config.yaml
n_layer: 8
experts_per_token: 3
router_score: "softmax"
normalize_top_k: true
routed_scale: 1.0
router_bias: true
n_groups: 4
groups_per_token: 3
norm: "rmsnorm"
optimizer: "cautious_adamw"
beta1: 0.95
beta2: 0.95
batch_tokens: 131072
seq_len: 256
dataset: "wikipedia_en"
Below are experts of layer 5 (counted from 0) of a mixture-of-experts language model. Rows are named router (the router's row for the expert), up (a neuron's input weights, with its number) and show model dimensions 0-191. Each number is 128 + 32 x the weight over its row's rms, rounded and kept within 0 to 255.
Before each expert's rows: a language model's description of what the expert responds to. This comes from a sample of Wikipedia text that the model never trained on.

# expert 33
What it handles: Prepositions like at, to, for, of and from after verbs and nouns in narratives, such as visit Aaron at and moved to.
router [183  47 130 112  97 117 113 153 109 107 115 139 141 153 149 157 200 136 127 217 154 144 183  82  96 112 128 125 124 137 148 106 125 130  93 130  89 106  77 110 132 114 150  97 118 151 156 128  85  95 104 144 114  64 120 107  79 115 166 152 122 198 114 150 168  55 154 108 128 132 123 107 150 128 158 119 136 121 108 207 149  74 175 154 174  88 130 136  98 106 184 109 117 121 122 165 112 143 121  99 136 105  75 121 152  84 144 102 145 122 150 108  99 134 141 174 179 150 146 114  73 111  57 134 122 120 128 135 133 142  70 101 138 168 103 119 183 131 109 103 124 118 165 117 136 122  51 141 136 114 161 172 101 138 145  69  77 135 122 129 164 141  30 118 123 131 129 151 113 146 110 104 145 112 118 112 135  98 180 115  70 156  94 136 124 135  63 125 132 248 132 184]
up0 [105 135 116 131 107 145 127 101 144 110 152 119 133 119 122 137 130 194 148 127  87 185  93 141 101 117  49  81 123  79 122 120 188 125 145 122 128 155  93 156 138 124 100  65 126 144  69 189 117  48 147 153 120 166 159 101 159  75 148 128 102 140 149  71 140 122 157 141 156 145 115 150 149  94 138  73  98 107 117 137 143 167 136  92 135  95 131 123 140  84 154 135 171 151 132 149 156 182 159 112 169 110 116 120 138 106 140 131 130 150 139 157  57  57 157 124 162 187 183 183 150 110 148 170 110 132 102 193 135 148 214 135 209  60 121 146 106  44 113 143 146 117 150 164 143 131 145  73 150 131 170  79 126 155 165 136 123 132 146  95 111 206 194 106 109 140 127  99 171 124  93 107 135  76 126 126 130 168  85 122 122 120 116 135  87 169  90 159 175 110 100 115]
up1 [107  96 109 133 155 136 142 167 141 191  44  75  51 116 117 108 135 126 113 156 114  78 170 176 131 107 127  69 137 161 131  61 138 100 129 152 149  79 150 138 126  96 163 165 177  66 130 115 131 150 159 166  58 117  52 132 100 152 109  78 117 133  85 135 147 158 130 132 127 110 111 124 191 120 122 122  55 167 113 144 176 154 157  81  49 189 139 139 119 101  99 119 137 151 168 157  95 140 119 129 162 100 110 102 134  90 149 164 143 158 127 147  84 150 148  91 160 114 161 159 168 128 110 147 123  69 127 157 171  98 160 192 122 110 139 101 142 135 103 113 140 109 132 166  72 133 117 157 156 132  95  78 124  65 136 191 154 215 124  75 105 105  80 199 109 143 139 149 159 125 168  95  96 141 143 145 101 117 156 120 133 110 162 177 128 109 145 143 109 116 116 131]

# expert 32
What it handles: Compass words and participles before of/in (just south of, located east, based on), plus counting words one, two, all.
router [163 144 148 143  53 106 157  85 173 125 194  78 186 111 159 180 146 104 143 104 133 133 177 144 170 146 150 152 174 147  99  96 115 111 120 164 108 133 104 141 126 103 106 133  86  91 129 131 115 142 144 167 110 131 146 141 124 103  88 103  98 112 221 122 154 145 164 147 106 107 110 113 163 154 115 155 119 117 123 153 132 134 121  86 128 133  96 171 163  87 137  92 111 133 142 143 162 186 128 104  67 130 114  53 131  89  85 109 172 142 106  93 107  95 127 152 245 148 135  65 123  82 183 153 105 132  65 147 178 150 101  50 124 144  94 116  85 122 108 125 168 113  75 132 128 119 163 115  92  94 180 208 156 116 150  93 105 154 132  71 194  97 153 118 111 138 104 159 121 176 145  80  94 117 129 116 137 123 109 159  88 118 146 124 116 179 156 125  66 135 144 121]
up1 [182  88  98 127 121 240  98 138  81  90 124 155 106 106  95 149 162 158 162 181 143  76 137 122 110 112  93  81  76 155 157 129 121 136 134 191 188 115  94  70 118 109 105 121 140 131 120 129 132  90 198 119 115 168 170 118 162 198 115 132 109  80 137 129 124 133 163 125 106 181 121 119 103 135 155  89 154 158 131 125 150 102  90  94  70 121 114 154 112 132 127  93 178 169 146 137 124 117  84 179 189 135 130 138  93 104  96 160 115 162 198 111 145 152 118 126 110 154  90  84  89 118 130  99 136 126  86 105 188  34 163 149 111 172 155  96 131 161  90 146 116  54 122 113 147 169 129 133 105  57 111 163 117 135 134 157  89 120 135 157 125  90 110 136  99 155 127 158 146 103 152 198 131 138  54 158  98 165 134 102 134 114 126 157 132 164 140 126 138 183 115 181]
up2 [121 138  84 152 121 134 118  86 144 125  95 202  78 158 118 136 110 159 120 151 111  85  58 141 103 116  32 169 128 103  89  89 177 117 146 105 179 140 109  88 146 146 128 135 109 185 120 106 118 113 124 156 103 123 119  67 146 114 208  85 113  91 145 145 114 173 148 139 158 178  81 103 134 137  98 106 134  92 127 129 143 153 158 137 131 219 133 102 112  93 104 119  87 102 120 151 141 130  93 142 140 126 141 125 123 193 170 163 102  62 147 152 132 137 144 179 149 118 123 160 183 192 108 135 145 107 160 117 115 136 136  80 162 154 153 154 155 178 135  96 135 165 183 189 153 171 143 145  85 109 169 144 109 151 117 162 162 145 165 152 137 174 163 197 125  79 102 110 147 118 179 142 134 177 110 149  45 163 128 129 120 149 104 127 182  94 138 107 145  87  64 175]

# expert 51
What it handles: First names and capitalized institution or organization words starting names, such as John, William, Mary, Sir and Children's Aid Society.
router [148 175 142 148 176 112 109 137  96 180 109 120 149 125 114  96 120 138 145  89 163 150 124  63 126 121 128 168 119 124  81 110 173 144 157 136 168  81 137 169 162 153 144 137 181 127 113 125 124 104 102  60 125 119 142 177 144 123 121 146 158  88 166 151 166  41 160 116 220 117 152 130 129  94 150  84 138 136 155  96 148 129  77 149 141 155 149  78  75 145 106 175 113 125 141 107 142  96 171 114 163  53 171  71 139 116 138 199 164 158 158 131 160 137 138 103 152 129  86 185 178  97 173 163 108 151 100 136 111 156 142 123 143 130 170 102 172 141 120  92 156 153  83 156 110 112 129  93 159 169 106 120  91 181 165 173 114 107  89 129 149  94  56  81 170 151 115 167 140 125 135 104 150  77  68 152 132 157 111 116 148  66 123 183 174 101 150  94 131 113 177  71]
up0 [127 126 126 135  94 134 170 161 146 117 119 124 138 135  94  91 144 178  84 165  75  98 168 173 142 173 120 108  80 138 127 110 120 167 168 141 183 183 116  81 137  75 114 155 163 152 140 113  94 124 178 139 130 104  73 147 120 164 138 150  87 121 162 138 100 114 137 154 121 145 127 117 158 137 101 120 143 130 163 155 138 190  94 178 109 141  45  67 129  91 106 160 151 159 189 144  81 120 139 135 129 170 142 121  69 154 158 158 116 125 104 128  44  96 102 105 100  80  68 188 155 128 164 149 138  81 109 193 154 143 119 133  71 141 129  95 123 173 161 114 125 139 121 174  91 131 133 129 117  67 124 104 145 122  83  84 149 154 212 190 159 142 128 158 183 152 142 122  93 100 152  70 108  90 100  98 119  89  84  55 107 140 109 144 144  89 119 120  65 169 156 118]
up1 [168 173 164 186 127 142 114 141 163 108 135 189 112 154 104 107 137 148 112 127 117  91 123 153 103 172 142 148 133  99 116 128  71 147 164 102 196 118 203 135 125  88 107 118  84 128 159 172 121 200 237 120 110 125 111 119  92  98 144 115 211 112 161  53 121 145 107 169 105 143 183 120  65 109 165 135 158 150 120 132 154 139 142 174  98 162  94  87 137 145  75 131 119 132 116 119 153 124 155 110 125 103 166  82  96 128 115 112 189 138 140 123 141 113 132  69 133 152 109  94 130 143 111 157 131 143 152 113 123  89 139  95 160  95 126  99 149 113 150 135 126  93  91 119 102 184 118 139 108 181 143 118 122  91 115 142 127 169 154 194 127 149 170  43 109 180  90  77 157 141 101 155 113 127 128 123 170 138 155 109 102 154  53 142 114  48  95  86  80 110  83 173]

# expert 48
What it handles: of, the, and, 's inside names of governments, legislatures and institutions, such as House of Representatives, Governor's Council, and Royal, Supreme.
router [110 104  89 118 154 117 112 138 146 151 172 113 176 117 154 151  69 103 158 171 117 156 123 131 137 121 146 123 140 113  98 112 135 123 124 141 122 126 112 109 146 192 103 154 174 113 110 167 134  97 138  95 157  79 163 134  95 156  83 179 154 189 181 164 154 144 196  52 141  76 131 143 141  96 122 109 104  74 160 181 153 163 160  89 115 120 154  82 156 113 143 113 117 194 116 134 113 181 161 110 127 117 123 141 141 112 111 152 114 125 144  89 120 107  96  67 154 128 114 124  70 101 137 201 102 158  99 156 117 123  99 156 116 108 150 157 132 139 159  40 128 172  81  93  96 124 107 134 129 109 138 134 113 204 171  97 106 109 230 133 105 157 104 144 129  81 172 183 164 120 135 183 124 149 179  90  87 111 113 157 120  68  80 151 117 185 106 208 110 145 109  90]
up0 [195 161 132 124 134 135 153 125 110 115 129 181 146 154 167 118 115  86 152 108 175  85 108  87 100 107 106  97 108  70 180  74 117  86 128 158 174 139 143 106 159 128 113 135 115 140 141  75 123 125  71  80 157  79 106 168  99 136 139 144 112 114 145 111 108 102  92 111 152 100 174 128  93 132 152  86 140 100 138  89 159  84  78 142  50 100  87 107 108 119 109 193 120 128 135 132 123  94 194 150 152 116 181  85 136 165 133 185  97 121 132 131 100 147 156 142 137 195  82 122  86 173 125 152 116 166 143 152 105 142 161 145 142 109 125  89 130 152 183 119 134  95 112 199  77 167 183 126  85 158 107 127 142  84 135 112 175 157 159  96 114  80 158  94  95 140 114 134 114  68 147 142 205 110 126  73  74  81  87  51 170 118 175 108 125 142 170 174 108 101 124 162]
up1 [113  98  89 191 159 103  83 144 158 128 107 171 102 159 189 107 134  90 168 150  81  82 147 108  96 129 190  82  96 134  64 110  73 115 101  99 144 186 140 151  98 190 139 154 142 120 143  80 120  86 106 149 127  93  83 114 104 127  60 151  95 174  72  88 125 131 103  83 108  72  87 105 137 122 129 166 199 164 136 136 201 129 168 189  87 134 117 182 199 109  72 102 129  92 126 123 151 140 184 193  63 130  64 129 136 127 143 120  78 124 104 148 126 129 165 133  74 124 144  94 156  96 208  75 154  87 172 114 160 154 128 127 109 155 112 136 100 122 152  96 125 120 157 163  78 141 153 123 107 150 135 127 107 141  76 120 114 121 110 147 127 169 125 104 185 110 140 123 137 102 108 116  93 146 161 112 118 106 160 158 137 163 124 123 126 143 137 170 136 146 170 105]

# expert 62
What it handles: Prepositions and action verbs introducing an object after a subject: with, of, against, took, including, picking.
router [137  63 123 152 117  77 123 136 162 157 153 134 158 151 156 165 209 109 141 177 160 131 129 156  84 176 107 153 159 118 107 130 128 143 103 118 128 153  85 115 107 154 156 127 148  99  79 123 117 126 151 173  55 154 152 129 140 119 105 100 147  70 114 123 158  93 132 126 100 158 126 124 200 101 156 116  94 131  89 145 128 136 119 114 148 115 131 211 114 126 145 124 108 121 124 132 165 114 139 135 144 141 108 124 148 120  61  74 116 166 118 143 117 116  93  84 138 135 144 118  98 114 109 138 119 164 129 123 161 167 150  81 162 207 109  96 116  74 145 174 190 148  90 106 127 165  88 107 120 109 217 167 130 114 136  96 133 126 195 111 140  94  46 142 131 109 125  62 100 138 141  69 118 116  67  80 139  90 135 145  49 139  84  81 161 182  40  57 129 141 134 108]
up1 [116  67 111 165  94 135 139  90 119 148 117 103 124 153  96 131 131 113 100 150 108 103 116  53 129 108  69  68 101 179 178 167 163 132 178  98 131  74 141 115  85  55 124  79 109 191 156 127  98  62  81 127 106 142 136  90 114 154 153 137 152 149 103 105 125 122 110 178 195 155 134 158 135 100 140 103 110  79 114 100 119 139 122 114 109 176 108 144 124 119 158  83 122 118 109 137 167 145 156 156 107 107 203 115 123 106 166 112 107 143  65 125 113 113 146 223 141 113 106  70 153 167 110 125 134  87 170 121  89 106 161 160 103 123 108 154 176 134 143  77 154 138  99 125 111 141 126 175 104 119 185 151  39  73 156 163 132 129 143 163 103 128 127 109 164 202  87 123 110 184 179 144 135 113 160 137 128 162 124 111  78 118 159 188 144 137 138 180 118 114  93 187]
up2 [122 155 122  94 102 120 139 122  69 130 133 169 132 122 132  79 137 116 136 145 119 156 207 173  98  87 133 111  95 177 166 122  96 115 113  88 166 184 127  92 156 111 151 117 106 158 121 178 104  96 122 151 137 121 136 123 109 172 124 162 172 135 112  89 126 170 105 150 123 150 180 123 123 144 141  45 158 168 124 148 117  88 153 123 104 156 112 150 155 142 135 143 105 160 119 158 157 129 142 131 143 135 178 109  41 126 152  53 162 101  80 157  82 192 194 167 185 129 124 216 100 170 103  89 151 132 119 124  53 146 144 171  94 136  85 110 135 124  86 135 174  21 142 104 143 167 124  89 139 168 146  97 161  96 136 122 122 114  81 137 159 118  87  90 108 173 101  50 144 124 136  80 129 128 104 116 135 124 120 126 132 139 121 115 103  40 104 158 155  90 125 114]

# expert 9
What it handles: Ordinal suffixes, ordinal words and years in sports and election text, such as 20th–21st, fourth, 2008 Summer Olympics and World Cup.
router [159 172  70 113 124 103 171 131 133 191 102 100 155 101 143 129  72 141 133  10 160 164 123  93 140  83 125 148 115 107 117 145 149 119 117 133  70 101 117 143 171 148 121 130 119 147 133  86 165 116 192  95 176  68 142 136 129 107 117 115 123 143 149 155 120 108 203 112 127 103 111 105 179 173 152 171 130  47 104 150 101  33 120 112 123 136 133  95 135  94 145 118 115 166 132  84 173 121 138  94 153 125 132 104 128 149 122 139 161  88 119 199 154 128  73 118 155 109 161 232 109  87 166 121 120 111 104 145 113 155 108 135 130  88 167 131 109 153 140  71 106 115 109  95 104 105  74 158 150 144 163 107 155 159 136 166 129 117 156 134 123 118 121 108 113 117 115 149 139 109 121 104 181 133 198 157 100 164 130 128  99  20 138 154 104 113 173 149 136 157 152 193]
up1 [116 138  91 110 153 167 150 169 167 117 104  74 172 114  90 145 100 148 103 179 123 130 123 137  92 131  85 154 125 112 148  93 150 107 123  72 124 211 121  49  96 171 162 159  87 163 155 142 153 108  77 126 117 112 104 137  83 117 154 109 152 151  88 147  67 207 121 151 175 127 151  90 152 143  93 119  87 176 131 167 129 128 124  91 138  88  81 128 103 107  68 114 120 158 139 138 142 153  84 141 135 183 140 125 127 143 124  67 114 121  81 150 127 142 138  99 175 141 112 185 132 182  96  77  98 129 143 134 159 124 132  96 155 115 107 114 126 178  60 100 100  45  95 178 179 151 147 173 145 112 159 106 122 125  31  99 146 159 139 184 124 139  92 123 175 148  99 135 148 118 151 121 195  97 150 165  90 126 128 127  53 133 113 134  87 136 154 154 130 179 161 118]
up2 [ 80 116 136 202  62 172 114 157 177 121 143 123 102 101 114 138 146 108  98 101 138 101 116  95 124 127  75 124 125  72 126 182  57 134 131 152 121 138 134 103 112 104 113  87 111 103  92  70 136 122 155 139  93 212 174 100 146  87 108 112 157 116  77 160  84 169  76 121 154 131 178 139  84 125 133 129 134 106  69 207 160 118 168  62 179 176 137 111  75 141 134  86 113  97 148 174 164 103 147 149 174 110 152 138 136  87  78 121 130 146 134 114 103 161 135  95 111  99 128 142  90 101 109 112 157 115 127 113  90 128 138 147 156  90 112 155 156 102 135 123  92 150 108  74 149 108 160  85  93 138 154 108 105 117 166 110 162 121 131 112 153 181  61 104 147  91 176 136 182 154 140  98 130  81 134 155  82 110 111 149 101  79 172 147 186 103 188  59 134 174  79 107]

# expert 21
What it handles: Sport words and "the" before team, league or event names in athlete and club biographies, such as football, League and led the Bruins.
router [135  88  76 146 160 180 150 148 116 195 196 179 162 126 153 116  81 111 163  68 146 174 160  80 157 146 118  96 128 108 157 104 160 126 175 145  83 106  76 145 166 173 131 103 107 147  98  43 157 138 155 123 179  87 158 123 141 117  89  83 164 152 153 126 101 182 195 149 114 135 137 101 161 164 164  56 141 112  58 110 113 106 172  74 121  93 120  91 102 132 183 154 146 143 111  87 169 156 170  93 131 116 152 105  82 135 147 194 139  76 111 155 142 105 117 117 116 106 148 130  96  90 183 106 152  89 123 133 118 164 119 150 153  88 126 133 122 111 157 117  68 185 123 124 113 103 101 168 120  86 144 123 155 172 172 106 108 129 112 104 125  97 105  92 142 124 126 158  95  82 168 103 192 157 159 139 105 148 106 179 133  36 129 159 134 104 152 136 125 127 140 129]
up5 [101 153  85  97  82 192 100 129 115 132 141  69  83 126 127 178 101 141 120 136 124 138  86 135 136 149 151  89  62 139 128 124 167  69  91 168 113 131 125 137 157 142 125 175 131 186 123 138 118 118 136 129 102  62 111 108 131 145 160 115  74 125 141 132 154 137 119 209 138 134 126 117 177 148 196 148 110 107 168 150 168 168 197  96 170 167 198  97 132  97 134  69 129 154  54  76 122 109  94 104 100  76  85 145 122 130 184 131  91 114 146  89 154  91 166  88 126 121 122  79 118 161 114 157  61 144 139 154 112 112  91 164  80  90  78 100  91 105 126 154 128 117  73 138 134 131 129 135 100 161 135 114 143 118 106 187 127 163  94  94  55 146 101 105 150 164  96  97  98 100  73 123 183 175 122 105  62 119 163 152 125 139 126  64 157 104 142 148 147 100  98 138]
up6 [169  97  95 121  72 107 131 113 131  57 128 166 117 102 147 145 112 129 165  91 168 106  96  76 173 156 118 123 131  98 118 155 129 179 143 172 115 163 179  82 152 124 143 107  81 126 120 137 166  97  97 112 164 124 186 136 114  88  75 130 127 202 166 103 135 127 111  83 172  91 129 159 127  86 135 179 156  98 111 155 135 141 132 147 167 118 107 136 123 110 110 212 147 114 145 149 115  81 155 119 184  89 164 123 174 103 152 152  86 151  95 144 209  82 130 106 147  76  75 127 112 159 134 127 153 174 120 117  81 130 126 124 143  81 171 165  76 158 132  80 141  97 159  63 133 149 128 106 136 103 104 130 159 129  76 111  94 174 164 174  85 163 102 144 128 160 125 121 134  86 143 200 127 112 100 119 121 173 158 126  93 146 203 100  69 138  95 113 131 124  39  96]

# expert 6
What it handles: Line breaks ending table header or data rows and before section headings, plus heading words such as History, Reception, Biography, and "As".
router [133  65 156 117 208 142 144 131 117 128  89 125 152 157  99 126  99 179  90 112 146 132  99 115 127 113  59 172 161  77 111 115 170 107 129 128 156 152  68  87 184 110  61 111 134 112 137 124 109 135 127 149 103 120 131 148  73 109 147 151 103  79  99  51  93 141 143 144 111 162 106 100 108 131 171 176 173 100 129  40 139 196 125 144 131  93 119  89  99 151 167  87 106 114 153 112 129 120 144 130 109 153 144 128 117 110  57 153 123 138 121  85 108 115  74 106 134 173 141  91  91  96  93 121 114 116 106 136 158 180 122 104 207 131 107 104  84 135 124 136 184 146 124 117 132  70  93 182 108 188  97 145 141 151 126  90 152  96 112 126  78 160 199 187 177  83 143 119 109 150 126 136 160 124 174 120 151  81 145  92 146 157 132  88 110 188 135  90 156 100 192 162]
up0 [116 155 106 143  85 167 196 165 138 107  81 206 171 139 124  64 183 111  76 131  32 112 109  82 141 124 110 161 123 151 161 109 106  84 137 142 112 155 107 114 125 206 178 172 101 117  72  85 127 137 117 145 162  73 105 106 125  90  88 133 204  95 143 120 139 126 140 142 122  87  56 145 182 139 122 116  91 128  90 117  69 127 175 183 108 153 118 160 149 129 136 156 154 117 152 124 145 118  76 150 127 168 131 127  86 152 118 133 184 118 128  89  94 116 127 170 136 132 160  95 147 172 139 144 134 143 136 131 125 157 122 158 130 105 120 120 138 101 173 114 146 128 133 173 133 107 167 132  53 122 147 135 157 140 136 129  71 129 157 172 189 126 162 127  87 148 133 147 154 143 138 128 110  79  98 126 143  74  66 255 141 142 140 132 149 155 143 111 172 164 130 136]
up1 [117 155 173 126 116 144 132 134 152 132 147 110  85 198 142 126 134 107 100  92 135 122 168 137 201 130 181  57  99 116 106 187  86  99 196 146  88 111 101 104 124 146 125 190 114 148 101  74 103  27 126 116 104  93 112 130 117 118 153  55 121 117 121 130  64 126 165 155 176 115 127  67 106 122 108 137  87 102  77 123 122 118 111 139 126  83 159 146  90 105 171 123 148 181 162  79  90 130 113 100 149 134  74 136 114 143 145 147 154  92 105 143 195 121 136 114 128  74 103 113 122 114 116  67 219 113 161 115 108 114 168 146 147 100 133 137 126 133 145  72  71 171  88 139 106 119 158 130 107 141 149  99 117 168 136 175  91  83 105  96 171  97 174  61 135 134 159 126 150 112 152  74 155  98 116 147 144  99 180 160 108 112 165 139  79  87 132 125 156  93  78 107]

# expert 12
What it handles: Final pieces of names and numbers inside table cells, such as boxer opponents, stadiums, scores and racing teams, e.g. Murphy, Field, 14.
router [138 144 131 143 118 186 111 172 160 173  98 116 146 134 154 131  77 122 160 100 141 181 113  95 202 121 143 108  87 168 130 101 179 136 159  91 116 134 111 168 136 127 159 105 111 113 142 131 180  69 135 144 171  99 139 149 138 109 120  99 124 125 210 143 122 199 103  83 147 131 153 138 166 106 133 131 159 143 162 114 102  53 112 101 106 164 129 103 140  61 120 125  81 134 109 175  96 116 154  92 185 109 129 187 135 132 133 129 100  86 124 186 107  85 125 140 170 157 136 178 141  90 176 112 110 177 100  84 125 178 170  87 126  79 146 104 161 132 166  85 163  88 124 106 103 127 104 144 158 141 116 134 149 171 129 196 110 150 114  74 201  78  74  61 142 117 150 152  85 134 134  62 197 134 142 176 118 128 135 162 141  64 123 120  98 138  73 178 137 128 140 131]
up0 [ 81 158 139  56 130 145 188 145 158 117 125 168 158 132 136 114 149 129 104 200 140  81 140 119  78 119 144  64  79 114 158 121 108 186 130 136 141 154 137 127  90 163 139 108  93 135  86  94 116 114  80 104  88 138 114 120 158 125 100 121 141  87 143  65 131 147 152 145 121 107  87  98 169 144 115 101 100 103 174 163 142 156 115 118  81 139 111 107 139 173 145 150 156  27 115 137 176 143 120 226 149 128 162 113 127 186 124  88  97 123 144 108 128  79 164 153 143 123 153 113  99 153 117 118 105  95 130  98 120 128 129 179 150 138 139 135 123 101 119 143  85  85 107 184 106 131 115 107 124 102 140  97 159  74  97 113  89  31 131 130 138 183 180 205 129 104 184 151 187 107 175 102  86 138  77 174  90  51 129 129 116 139 179  75 128 142 163 114 146 117 145 108]
up1 [134 153 136  76 180 153 148 146 161 122 166 155 183 111 137 139 123 137 167 170 193 113 160 151 148 116  82  53 129 133 131 131  84 180 106 155 160 152 134  78 112 130 138 117 113 120  72 128 140 100  86 154 104 119 118  93  86 147 147 148 183 122  96 136 166 147 132 159 163  96 122  81 143 101 125  77 153  84 148 100 118 155  77 142 132  84 178 134 165 161 122  84 177 133 139 161 123 130 112 123  99 122 169  85 118 101  74  94 116  99 118 135 181 107 162 158 132 163 198 136 137 143 108  89  94  78 106 165 191 116 112  75  99 143 102  95 129 125 141 128 114 121 126 109 109 164  76 105 114 166 183 116 155  87 133 118 149 104 174 115 122  96 104 189 117 169 159 160 133  48  50 140 174 160 116  93  84  65 124 104 122 105 136  57 165 160  54  78 120 178 126 117]

# expert 40
What it handles: Final token of names, places, dates and codes in infoboxes and lists, such as ZIP digits, years, Denmark, Forster, taxon suffixes like -idae.
router [137 139 127 155  99 184 157 136 164 179  85 101 158 144 153 142  65 126 144  92 173 162 150 102 174 143  95 151 139 214 126  96 199 112  98 151 138 118 143 138 150 123 187 132 131 121 131 156 154  98  91  72 152 100 132 134 148  98  91 129 130  85  95 137 143 171  62 167 131 139 130 141 152 115 160 120 163 172  85 142 130  80  85 167 101 157 140  83 150 120 143  74  74 156 112 137  99 140 126 152 134 158 106 198 121  98 146 101  64 107 134 172 111  88 127 142 177 190 100 148 170  65 148 113 163 139 170  80 106 178 187 105  66  93 150  96 144 102 104 103 171  66  99 117  88 141 166 168 161 116 115 131 133 103 118 198 115 121 119 130 131 103 134  68 162 102 166 135  93 138 160  91 145 101 145 179 142 149 159 153 157 155 127  95  97 133  72 181  97  89 117 153]
up3 [102  84 191 156 136 153 114  96 105 132 166 129 148 101  89 125  99 166 106 116 147 115 127 110 147 172 110 131 109 177 116 149 119 109 123 104 117 183 131 139 114 120 145 148 171 172 150 190  96 125 125 145 112 111  67 159 148  71 121 119  86 170  81 159  61 129 130 127 163 120 169 135  74 145  83 156  86 139 146 120  76  94 122 137  28 164  76 127 161 184 130 115  95  88 148 170 103 169 163 153  87 105 134  95 137 198 120 144 148 226  72 151 106 141 120 124 117 141 146 114 109 131  89 103 160  94 157 171 136  78 110 106 122 127  92 160 125 193 140  78 155 106 126 164 100 161 178 130  80 118 126 138 109  58 134  84 163 121 143 181 208 149  91 104 112 141 132 141 201 113 101 147 155 123 132 155 207 119 125 126 151 157  79 150 139 118 153 108 113  97 115 118]
up4 [ 97 127 105 122 136 147 127 100 131 175 119 131 181  95 145 137  74 160 155 128 169  76 188 117 112 101 113 172 182  91 134 111 141 126 118 214 105  51 155 121 148 207  90  94 117 157 123 134  89  67 131 156 147  67  78 152 120 128 117 112 152 153  79  91 116 155  94  81 164  96 119  74 114 114 121 116 104  93 114 163 158 101 107 114 108  81  97 148  91 150 134 110 142 184 186 131 182 177 130 162 149  86 105 134 144 118 171 140 126 124 188  93 132 130 135 145 117  93 114 182 107 133  61  94  87  92 166 145 167 152 128 129 153 155 110 102  75  99  84 100 135 151  87 167 127 178 105 133 110 171 164 138  57 103  98 185 182  97 104 150 116  81 144 160  57 119  93 172  82 122 164 147 131 160 139 161  93 145 135 117 149 105 166 127  89 161 113 105 117 129 101 140]

# expert 52
What it handles: Prepositions and descriptive words following verbs or articles in prose, such as came into force, under, due to, high-rise, won, enlarged.
router [142 154 155 106 102 161 132 146 155 133 114 121 146 122 168 160 109  97 152 171 149 140 166 189 182 100 162 139 173 132 170 177 124 125 142 123 128 147 165 141 141 172 155 143 110 123 109 128 149 136 113 156 177 132 155 128 154 143 116 143 174 111 169 123 133  88 215 137 142 149 113 117 148 107 187 107 103 137  80 144  85 113 147 118 124  95 101  82 126 140 180 101  45 110  85 148 100 131 129 134 128 164  80 105 144  44  99 122 222 121 117  78 175 108  56 141  97 126 165 125 134 115 154  99 145 133 130 200 167 138 117  95 103 148 127  81 178 122 113 158 162 179 128 108 145  85  91 168 100 186 148 177 132 135 140 102 133 119  90 120 116 137  48 161 157  95 141  84 114 146 124 140 155 189 139 118  93 122 124 157  81  78  99 176 107 186 115  57  93 179 185 126]
up2 [ 86 140  50 138  71  90 153 119 149 113 121  92 115  92 201 111 127  79 182  95 101 167  98  67 116 153 111 175 135 141 164 151 174 204 121 145 155  88 146 180  97 134 164 111  99 127 104 102 129  91 165 206 133 163  48  90 144 135 121 113 128 141 136 153 137 173 111 120 108  66  93 105 173 161 108 156 133 159 170 113 121 141  94 169 122 116 165 155 146  87  69  94 136 119  67 112 167 197  88 106 105 146 139 160 168 102  71  65 150 132 163 127 160 131 144 116 140 115 125 110 103 101 150 181  93  77 157 150 146 148 114  54 105 129 109 143 133 125 122 156 127 129 115 140  96 175 184 178 201 127 156 152 113  97 107 153 101 109 108 104 118  75 137 162 119 129 190 152 160 135 143 173 123 167 140  90 130 103 125 144 128 129 130 177 107 146 139 124 169 182 121 130]
up3 [126  96 139  84 141 167 162 118 193 112 105 127  96 190 141 175 144  89 118 176  84  67  92 125 133 167  69 163 130 136 118 120 123 186 166 140  67 106 136 123 168 106 111 134 167 164  95 153 134  76 119 126 118 138 108  91  65 125 156  79  83 165 137  98 128 128 149 152 140 131  82 152 116  97 123 137 166  93 138 143 188 183 161 149 113 137 189 102 164 134  98  88 120 100 168  76  83  55  57 138 121 112 186  89 154 141 185 149 129  91  79 139  87 138 123 156 123 162 138 120 128 152 159 117 182 135 160 171 199 169 106 151 125 116 105 118  87 121 162 159 198  82 139 135 103 144 112 160  97 163 149 128 111 142 113 135 126 125 167 200  82  96 181 109 125 134 114 126 114  86 122 165  90 166 101 113 135 148 135 125  82 113  84 156 136 151 150 148 159  76 158 188]

# expert 50
What it handles: Past participles and words after was/is that set up to, by or as: referred to, due to, such as, known, began.
router [148 118 151 165 120  86  97 175  97 159 189 139 132 145 148 144 220 147 124 111 139 137 105 157 127 129  89 119 189 149 141 124 155 168  94 102 150 148 154 141 103 159 165 105 134 126  99 146 156 148 181 163  19 181 144 125 136 103 140  74  93 106 157 150 170 133 175 119  79 124 138 156 160 122 169 152 103 141  97 122 126 156  68 132 139 113 130 187 147 119 177  82  85 136 162 130 127 167 125 114 120 109 135 155 181  72  96 111 146  95 106 120 171 162  92  97 173 137 101 105 113 107 122 143 163 137 108 144 191  90 156  77 154 185 103 151  88  82 150 120 128  73 113 129 113 131 162 180 110 133 217 106 121 124 105 148 121 153 197 107 188 107 191 179 105 136 179 139 107 123 142 139 128 101 123 146  76 167 138  95  85  67 135 143 106 171 122 155 105  91 181 124]
up0 [142 153 131 126 145 143  87 142  94 190 122 110 144 120 159 122  84  94 144 155 174 171 117 104 116 135  70 109  92 112 141 110 170 165 113 134 146  99 117 100  92 114 123 109  86 161 137 115 138 116 157  30  89 140 128 223  88 127 166  96  93 160 134  69 101 156  78 129 111 103 134  79 107 154  92 150 189 131 129 125  77 140 111 170  54  67 105 113 156 113 122  85 112  94 136 129 123 145 140 120 116 157 148 140 122 135 152 154 114 100 159 112 173  99 126 187 186 112 135 163 159  77 104 128  96 162 157 139 109 152 181 122 134 135  91 137 161 138 177 102 166 166  93 118  97 144 103 126 120 131 131 146  80 179 138 125 172 102  87 158 102 160  27  94 191 141 127 143 107 106 113 140  57 140  93 100 147 137 139 118 107 202 167 103  46  72 159 103 148 121 135 142]
up1 [117 120 133 149 112 125 115  54 134 162 130 179 134 155 170 168 166 124 131 160  93 112 131 146 201 149 118 132 120  56  93 180 112  85 142 126 154 117 136 135 101  93 105 115  53 122 155 148 111  73 133  99  73 105 168 127 119 145 162 152 148 159 169  42 130 131 102 164 105 161 158 145 123 139 127 174  90 121 127 194 145 174 132  74 113 108  95 124  69 176 113  91 147  65 145 119 133 148  79 161  27 163  56 109  97 117 184  65 158 183 140 138 130  46 148 124 137  91 131 162 136 141 131 128  67 119 150 108 130 166 172 112 156 160 130 155 108 100 137 128 125 142 121 122 156 125 111 105 117 128 109 145 129 129 147 103 106 157 156  96 143 199 181  73 109 158 102 146  98 114 155 113 125  79 118 139 155  48 117 107 119 105 103 156 140 125  99  66 111 109 156 135]